Below are experts of layer 3 (counted from 0) of a mixture-of-experts language model. Rows are named router (the router's row for the expert), gate (a neuron's input weights, with its number), up (a neuron's input weights, with its number) and show model dimensions 0-111. Each number is 200 + 40 x the weight over its row's rms, rounded and kept within 0 to 999.
Before each expert's rows: "gets" lists some tokens that make up at least twice as much of what it gets as of all text. This comes from a sample of Wikipedia text that the model never trained on. Tokens count by the router's weight.

# expert 4
gets: "201", "200", "0", "202", "199", "198"
router,330,203,137,130,204,189,225,252,237,182,242,195,163,204,191,190,163,175,204,241,153,179,102,225,205,233,175,197,142,215,231,146,152,235,247,153,178,149,207,242,219,205,213,230,198,216,185,194,216,192,248,236,230,191,182,191,295,212,207,174,224,181,232,200,228,205,250,188,224,118,200,232,229,197,201,280,133,222,244,175,224,145,186,236,166,149,146,205,144,230,193,262,266,210,175,155,227,213,217,148,168,194,120,135,168,170,232,180,209,218,161,204
gate3,258,185,194,224,212,156,160,179,176,202,204,194,232,178,158,203,201,254,191,267,184,187,236,125,221,226,267,222,180,154,263,179,152,185,235,277,149,156,218,240,253,240,237,144,223,221,272,207,204,233,197,195,213,204,171,185,199,256,169,189,211,212,243,158,179,221,195,170,220,275,208,254,161,205,191,194,160,186,203,182,189,96,140,193,195,168,119,162,196,199,170,240,165,212,202,216,230,225,148,191,265,190,180,282,153,206,248,159,244,193,194,229
up3,225,187,209,181,201,190,118,207,256,138,249,138,211,191,174,225,174,229,216,194,206,209,196,208,204,242,112,198,254,139,104,165,151,201,222,185,249,196,222,217,251,137,185,251,287,213,241,248,209,195,229,110,152,175,177,231,204,212,242,94,171,209,176,271,245,200,268,258,182,147,241,179,242,189,213,219,234,228,236,232,200,138,184,168,148,176,180,213,216,199,149,246,221,240,212,219,162,211,246,153,226,181,141,211,263,168,211,217,140,180,238,225
gate4,214,171,256,292,235,147,148,203,181,222,227,269,161,168,188,244,183,196,235,184,132,122,206,236,294,231,198,218,199,188,167,239,169,175,216,138,148,243,234,232,157,156,179,223,190,142,213,153,120,180,167,191,254,188,156,212,167,269,92,190,221,163,203,169,178,227,226,196,206,127,170,123,218,228,260,181,293,213,183,137,233,165,194,183,220,218,247,228,227,208,209,160,263,161,196,148,172,228,185,199,184,190,208,177,192,208,207,168,186,224,118,166
up4,102,212,173,252,192,218,156,169,181,254,226,141,207,251,206,190,153,243,195,174,187,164,251,223,216,213,190,204,202,163,177,187,217,246,188,229,178,159,225,180,190,212,205,251,197,192,255,175,229,248,239,230,310,209,101,154,210,168,171,214,216,199,280,216,141,212,203,256,212,124,208,231,136,211,240,192,232,144,193,187,208,228,222,139,168,264,226,228,76,251,266,224,257,166,212,209,255,222,176,181,249,145,172,231,147,144,221,235,241,254,156,209
gate5,272,136,187,198,214,226,222,309,128,188,269,152,209,217,290,133,200,215,210,207,233,197,194,175,208,157,263,293,135,157,234,243,180,222,167,219,209,156,265,176,143,171,142,304,218,134,168,179,190,191,234,188,209,191,193,218,211,237,155,210,155,212,204,162,226,234,240,159,192,286,168,224,232,131,264,230,184,254,236,166,207,243,107,232,140,245,249,244,203,164,182,183,207,224,171,188,225,185,188,163,173,222,165,185,173,200,255,132,160,238,174,148
up5,174,283,260,158,232,179,236,188,181,185,220,182,162,187,157,214,226,256,247,275,197,161,188,149,181,177,216,193,146,236,194,260,178,257,210,193,203,260,99,221,168,240,161,181,187,170,223,254,206,181,188,212,246,206,247,161,215,259,158,148,192,196,279,208,227,185,239,225,175,261,193,188,271,175,179,155,204,191,220,110,212,279,174,100,212,230,187,167,178,125,186,294,184,262,193,206,308,208,211,212,165,222,222,192,220,238,240,189,196,222,173,147
gate6,221,197,180,211,229,177,216,222,232,220,100,161,192,151,222,89,148,174,176,116,209,219,171,231,217,169,241,146,121,201,192,155,224,175,186,185,227,218,290,204,165,228,216,158,227,123,141,195,167,215,212,149,230,207,197,196,205,151,217,155,196,217,247,211,214,177,211,262,200,154,219,223,184,212,210,291,204,171,200,162,258,230,222,189,194,194,199,185,211,172,297,239,190,175,160,203,125,134,197,150,168,230,169,185,213,166,122,193,250,198,158,211
up6,207,199,203,238,229,252,262,127,173,193,161,172,190,195,169,150,201,241,151,199,136,166,262,179,289,135,240,249,172,234,148,197,130,167,163,243,214,267,172,187,198,209,223,214,172,138,179,140,286,171,216,99,191,139,235,248,236,184,181,181,220,212,189,210,233,196,237,265,219,241,206,206,237,194,183,230,162,120,182,196,223,233,156,121,206,284,161,239,178,220,219,285,262,209,157,202,166,166,127,152,175,142,229,219,185,179,203,214,163,197,164,192
gate7,219,214,190,235,205,190,187,92,229,255,131,257,278,175,174,235,237,225,247,214,187,190,220,192,247,206,159,208,199,198,224,151,163,254,223,226,209,209,154,297,137,174,208,265,164,203,284,130,281,191,189,246,221,157,174,134,181,181,221,215,190,159,204,146,191,210,211,214,247,241,165,171,154,159,184,232,178,214,240,167,202,200,165,210,136,169,201,231,165,196,156,147,226,161,181,225,175,239,212,172,177,195,196,148,101,139,265,171,232,213,190,220
up7,136,187,183,173,210,145,258,289,260,147,197,250,208,185,133,217,249,133,234,163,202,170,208,219,237,200,212,226,247,131,213,234,127,224,206,230,180,195,212,301,252,214,178,127,146,200,184,158,229,174,215,158,169,222,177,194,157,201,151,233,162,254,221,213,193,137,248,238,255,208,218,208,203,247,178,188,214,196,250,263,181,112,170,287,228,190,292,193,288,218,142,234,210,160,211,187,226,183,142,211,147,210,216,189,236,191,186,155,208,158,198,144
gate8,192,171,160,155,255,264,174,187,312,222,154,100,175,180,208,191,177,218,173,232,154,141,214,290,140,247,73,241,206,262,167,140,281,196,206,191,122,190,188,258,242,232,145,177,196,188,212,239,214,121,122,127,221,199,213,230,206,269,207,223,220,219,261,208,103,185,174,184,222,203,183,250,193,228,204,246,194,199,236,236,198,243,215,127,215,154,171,228,287,121,160,220,175,200,219,233,138,229,190,237,268,209,203,229,147,243,267,188,246,222,190,172
up8,154,142,237,165,246,156,202,240,233,170,177,229,169,157,237,159,126,152,140,217,212,145,202,183,145,237,175,140,216,207,251,195,171,161,179,246,148,212,85,244,181,177,198,236,192,168,166,193,170,172,217,223,207,260,119,246,216,253,262,216,183,213,183,276,171,175,250,263,143,170,224,202,182,191,208,154,183,236,156,264,150,217,165,165,122,232,240,238,232,224,238,148,206,199,236,189,271,198,207,165,194,247,189,237,207,211,178,269,183,203,146,224
gate9,196,188,188,147,206,162,224,237,109,234,193,199,188,155,148,260,244,235,177,162,227,216,197,182,213,261,189,126,179,217,232,196,246,205,293,152,196,243,278,216,267,247,197,152,202,127,180,237,118,138,179,254,195,180,147,266,232,205,147,115,245,215,212,200,177,191,237,270,222,175,220,198,216,222,218,227,228,215,262,169,263,172,183,145,228,236,224,163,190,171,274,238,161,279,105,213,175,266,142,186,163,183,240,219,216,242,131,137,151,196,145,215
up9,136,176,224,216,281,254,200,176,171,132,186,204,219,221,204,188,163,187,209,214,161,215,319,216,230,220,190,292,220,241,165,261,183,213,181,306,123,225,181,200,154,147,186,224,135,187,189,266,210,256,204,228,178,263,272,172,174,262,244,201,198,165,167,230,198,221,214,200,210,86,202,164,221,212,152,177,134,223,205,181,182,228,138,221,156,234,143,244,228,198,166,201,194,211,212,141,142,238,207,228,246,161,165,254,186,100,147,187,224,173,151,218
gate10,206,177,137,204,185,250,190,206,179,288,205,216,221,219,189,209,251,238,195,245,194,201,252,213,106,191,202,172,122,164,248,254,214,219,160,226,164,186,179,182,236,112,262,220,162,228,181,211,187,180,204,173,271,226,144,169,252,172,135,133,236,138,161,159,209,149,284,232,201,218,189,243,237,169,222,208,200,161,202,165,269,249,170,194,196,146,242,190,200,226,123,269,177,160,208,152,148,198,243,252,224,259,218,210,195,148,194,190,128,206,189,161
up10,217,275,196,162,216,174,188,185,175,135,131,161,126,154,219,227,212,234,226,176,228,156,178,261,259,204,133,169,217,313,197,179,206,187,218,195,138,197,187,218,222,198,148,226,207,236,254,143,146,172,166,157,242,215,244,140,211,168,277,203,216,156,238,181,148,235,194,261,141,217,150,172,214,234,260,200,239,162,199,236,166,173,190,238,238,191,203,239,165,164,203,246,204,225,265,242,207,193,245,197,193,200,278,207,189,226,152,255,190,197,172,239
gate11,181,271,166,206,233,198,170,161,268,176,215,263,170,155,222,211,237,225,221,243,226,221,170,118,192,202,195,220,145,342,226,194,193,194,194,203,237,147,138,210,204,245,166,192,234,112,208,187,227,228,262,192,226,252,251,158,223,183,226,159,126,201,238,167,155,183,179,245,193,244,175,175,235,196,166,209,166,219,210,169,174,191,131,169,154,183,262,180,217,156,199,190,250,152,212,224,185,184,244,189,166,203,153,203,200,163,180,217,163,185,161,213
up11,254,177,220,239,211,257,157,147,213,240,212,277,218,219,174,164,162,216,127,167,140,201,219,199,251,223,208,161,191,187,142,248,202,197,129,99,187,187,228,169,178,229,255,178,198,175,224,196,171,75,233,230,193,176,181,220,191,203,181,180,152,217,159,216,253,213,125,211,125,179,176,178,220,271,188,211,260,229,231,182,194,227,179,269,172,184,178,188,251,254,201,194,192,152,286,285,258,114,204,161,173,144,196,249,234,156,212,200,257,214,177,232
gate12,165,249,156,191,173,207,223,239,200,132,156,189,266,203,182,211,146,184,201,255,252,173,219,208,170,256,208,170,168,291,106,179,210,276,188,136,270,220,255,171,203,279,234,241,157,125,195,201,216,215,206,215,187,190,238,196,257,153,254,214,144,188,220,256,170,195,147,194,137,196,147,148,160,189,226,215,128,194,274,151,155,181,228,221,205,201,215,241,177,218,235,191,128,193,189,170,246,225,221,205,206,267,251,207,227,291,214,151,191,204,218,202
up12,143,200,237,212,186,201,135,253,221,188,173,201,118,209,198,197,238,157,269,230,120,216,216,267,276,195,291,199,187,186,181,185,204,182,153,143,209,233,220,208,198,188,278,187,311,212,229,169,177,201,173,205,93,181,282,289,99,215,224,211,190,162,131,130,215,179,201,180,181,236,172,203,250,211,154,222,251,115,278,189,156,193,226,208,211,175,234,258,236,163,129,229,250,193,138,159,166,147,191,194,248,183,204,199,194,296,162,239,127,267,170,161
gate13,185,278,201,222,211,198,216,210,166,184,143,158,225,190,190,220,215,183,253,139,164,191,208,210,254,208,218,207,192,184,196,111,197,222,193,105,148,138,209,158,240,178,167,188,194,147,188,232,253,198,157,262,129,266,213,177,182,208,148,198,218,249,117,229,193,211,187,177,259,196,147,176,212,225,223,219,231,265,217,164,181,249,170,182,214,206,101,253,236,218,189,279,241,188,204,133,260,233,227,200,234,253,138,209,235,241,235,168,249,216,206,255
up13,97,151,187,203,221,303,195,250,189,200,199,163,240,271,165,157,211,155,207,137,222,200,142,149,195,140,236,237,178,190,207,252,100,210,157,227,204,214,235,161,187,193,145,165,157,187,222,250,214,200,243,153,170,178,174,196,186,213,160,217,186,222,239,192,218,199,157,221,166,241,283,235,206,181,237,194,212,198,235,167,169,201,209,245,280,305,206,156,258,134,208,182,205,155,263,218,222,228,158,190,124,206,167,194,147,197,198,165,169,192,226,207
gate14,191,199,237,164,194,214,164,138,231,209,159,197,164,238,251,225,181,99,223,283,141,166,188,153,197,221,235,242,214,169,143,164,178,211,219,273,160,160,215,213,263,187,142,249,219,209,171,188,248,249,168,233,227,261,229,195,172,162,188,151,164,174,214,224,232,220,205,238,183,209,276,222,189,144,172,247,135,251,153,104,155,240,195,238,223,132,169,241,141,256,150,228,207,175,149,293,189,227,226,182,252,257,209,203,209,206,182,276,211,156,188,249
up14,231,209,155,206,145,170,255,107,208,194,201,259,203,208,175,204,243,215,168,227,241,260,195,216,194,196,209,179,187,178,175,98,241,116,146,98,140,157,206,186,261,244,246,188,201,173,162,250,206,202,220,192,195,194,230,199,219,228,147,276,184,285,211,109,151,174,213,222,254,219,264,195,205,244,167,208,198,233,168,216,203,255,209,176,231,141,144,205,218,158,207,159,154,201,218,188,212,163,226,195,218,240,189,278,214,249,217,144,294,215,185,223
gate15,139,202,219,189,231,151,202,245,201,196,186,205,235,151,183,214,223,126,188,191,207,287,152,281,261,148,139,143,165,202,220,161,240,272,205,255,232,138,304,152,216,196,208,221,223,272,230,166,217,219,187,146,217,228,201,183,166,261,200,222,181,170,162,211,171,147,220,253,232,177,164,177,265,204,212,276,217,191,214,226,204,190,232,218,222,164,163,140,250,208,288,212,259,245,252,220,206,221,161,172,259,232,174,177,193,153,177,220,194,188,168,187
up15,196,222,86,196,270,155,186,131,158,251,123,205,193,236,226,203,184,224,189,184,167,246,221,214,228,166,179,255,170,191,169,179,225,119,204,168,218,138,169,176,199,129,174,225,240,216,243,188,201,142,179,147,306,274,215,224,146,154,184,139,170,159,152,130,206,228,164,220,140,198,237,167,196,164,177,212,198,131,180,243,153,205,216,193,183,245,183,197,175,196,158,170,122,228,206,223,190,167,208,216,206,152,176,238,226,239,170,166,209,208,267,196
gate16,226,184,174,181,167,225,200,181,184,217,213,175,215,209,190,184,189,181,228,205,247,234,246,160,181,257,212,169,259,165,135,222,187,270,222,227,250,211,146,133,138,218,173,169,122,214,188,233,173,266,161,242,135,161,177,214,259,177,215,249,102,225,193,191,218,237,279,274,130,207,154,256,212,203,127,227,186,196,205,273,253,117,167,259,91,228,183,247,242,251,197,251,209,168,217,195,239,202,156,174,184,165,227,199,137,122,188,232,142,175,191,174
up16,310,269,220,253,209,133,229,188,145,264,169,182,132,228,144,206,212,206,247,211,272,172,182,264,224,173,196,182,261,157,235,183,230,192,179,263,219,178,142,202,217,145,239,200,216,113,229,194,204,153,253,218,181,189,147,138,211,209,238,236,215,228,202,161,166,255,251,207,186,279,209,181,232,189,210,146,217,247,152,233,154,186,163,204,247,210,154,258,219,224,118,169,185,165,170,217,199,183,196,196,190,187,187,239,275,255,269,237,178,180,180,222
gate17,181,176,173,232,216,218,278,176,285,176,206,273,151,176,194,193,266,122,207,190,192,110,207,217,308,272,180,190,202,210,197,238,183,192,175,213,172,133,214,196,216,186,204,172,199,216,222,213,190,231,193,189,182,129,189,144,187,136,226,303,216,141,138,238,151,205,236,201,222,136,222,157,169,160,233,218,225,276,286,239,252,219,255,255,196,132,192,142,201,243,170,220,176,227,208,113,168,218,247,191,233,188,166,213,234,197,166,254,173,159,154,159
up17,183,184,176,125,249,241,193,195,226,176,213,170,232,181,240,230,160,179,252,161,154,201,177,178,142,158,136,182,227,208,231,248,189,200,174,160,189,196,139,235,157,213,259,206,268,187,145,290,178,211,212,184,216,205,203,207,188,111,120,201,173,182,269,179,187,225,201,193,180,176,128,179,275,299,181,229,143,192,211,193,196,184,204,166,206,181,193,205,226,168,163,201,158,230,198,211,161,287,161,190,188,259,181,243,228,228,191,151,189,243,255,214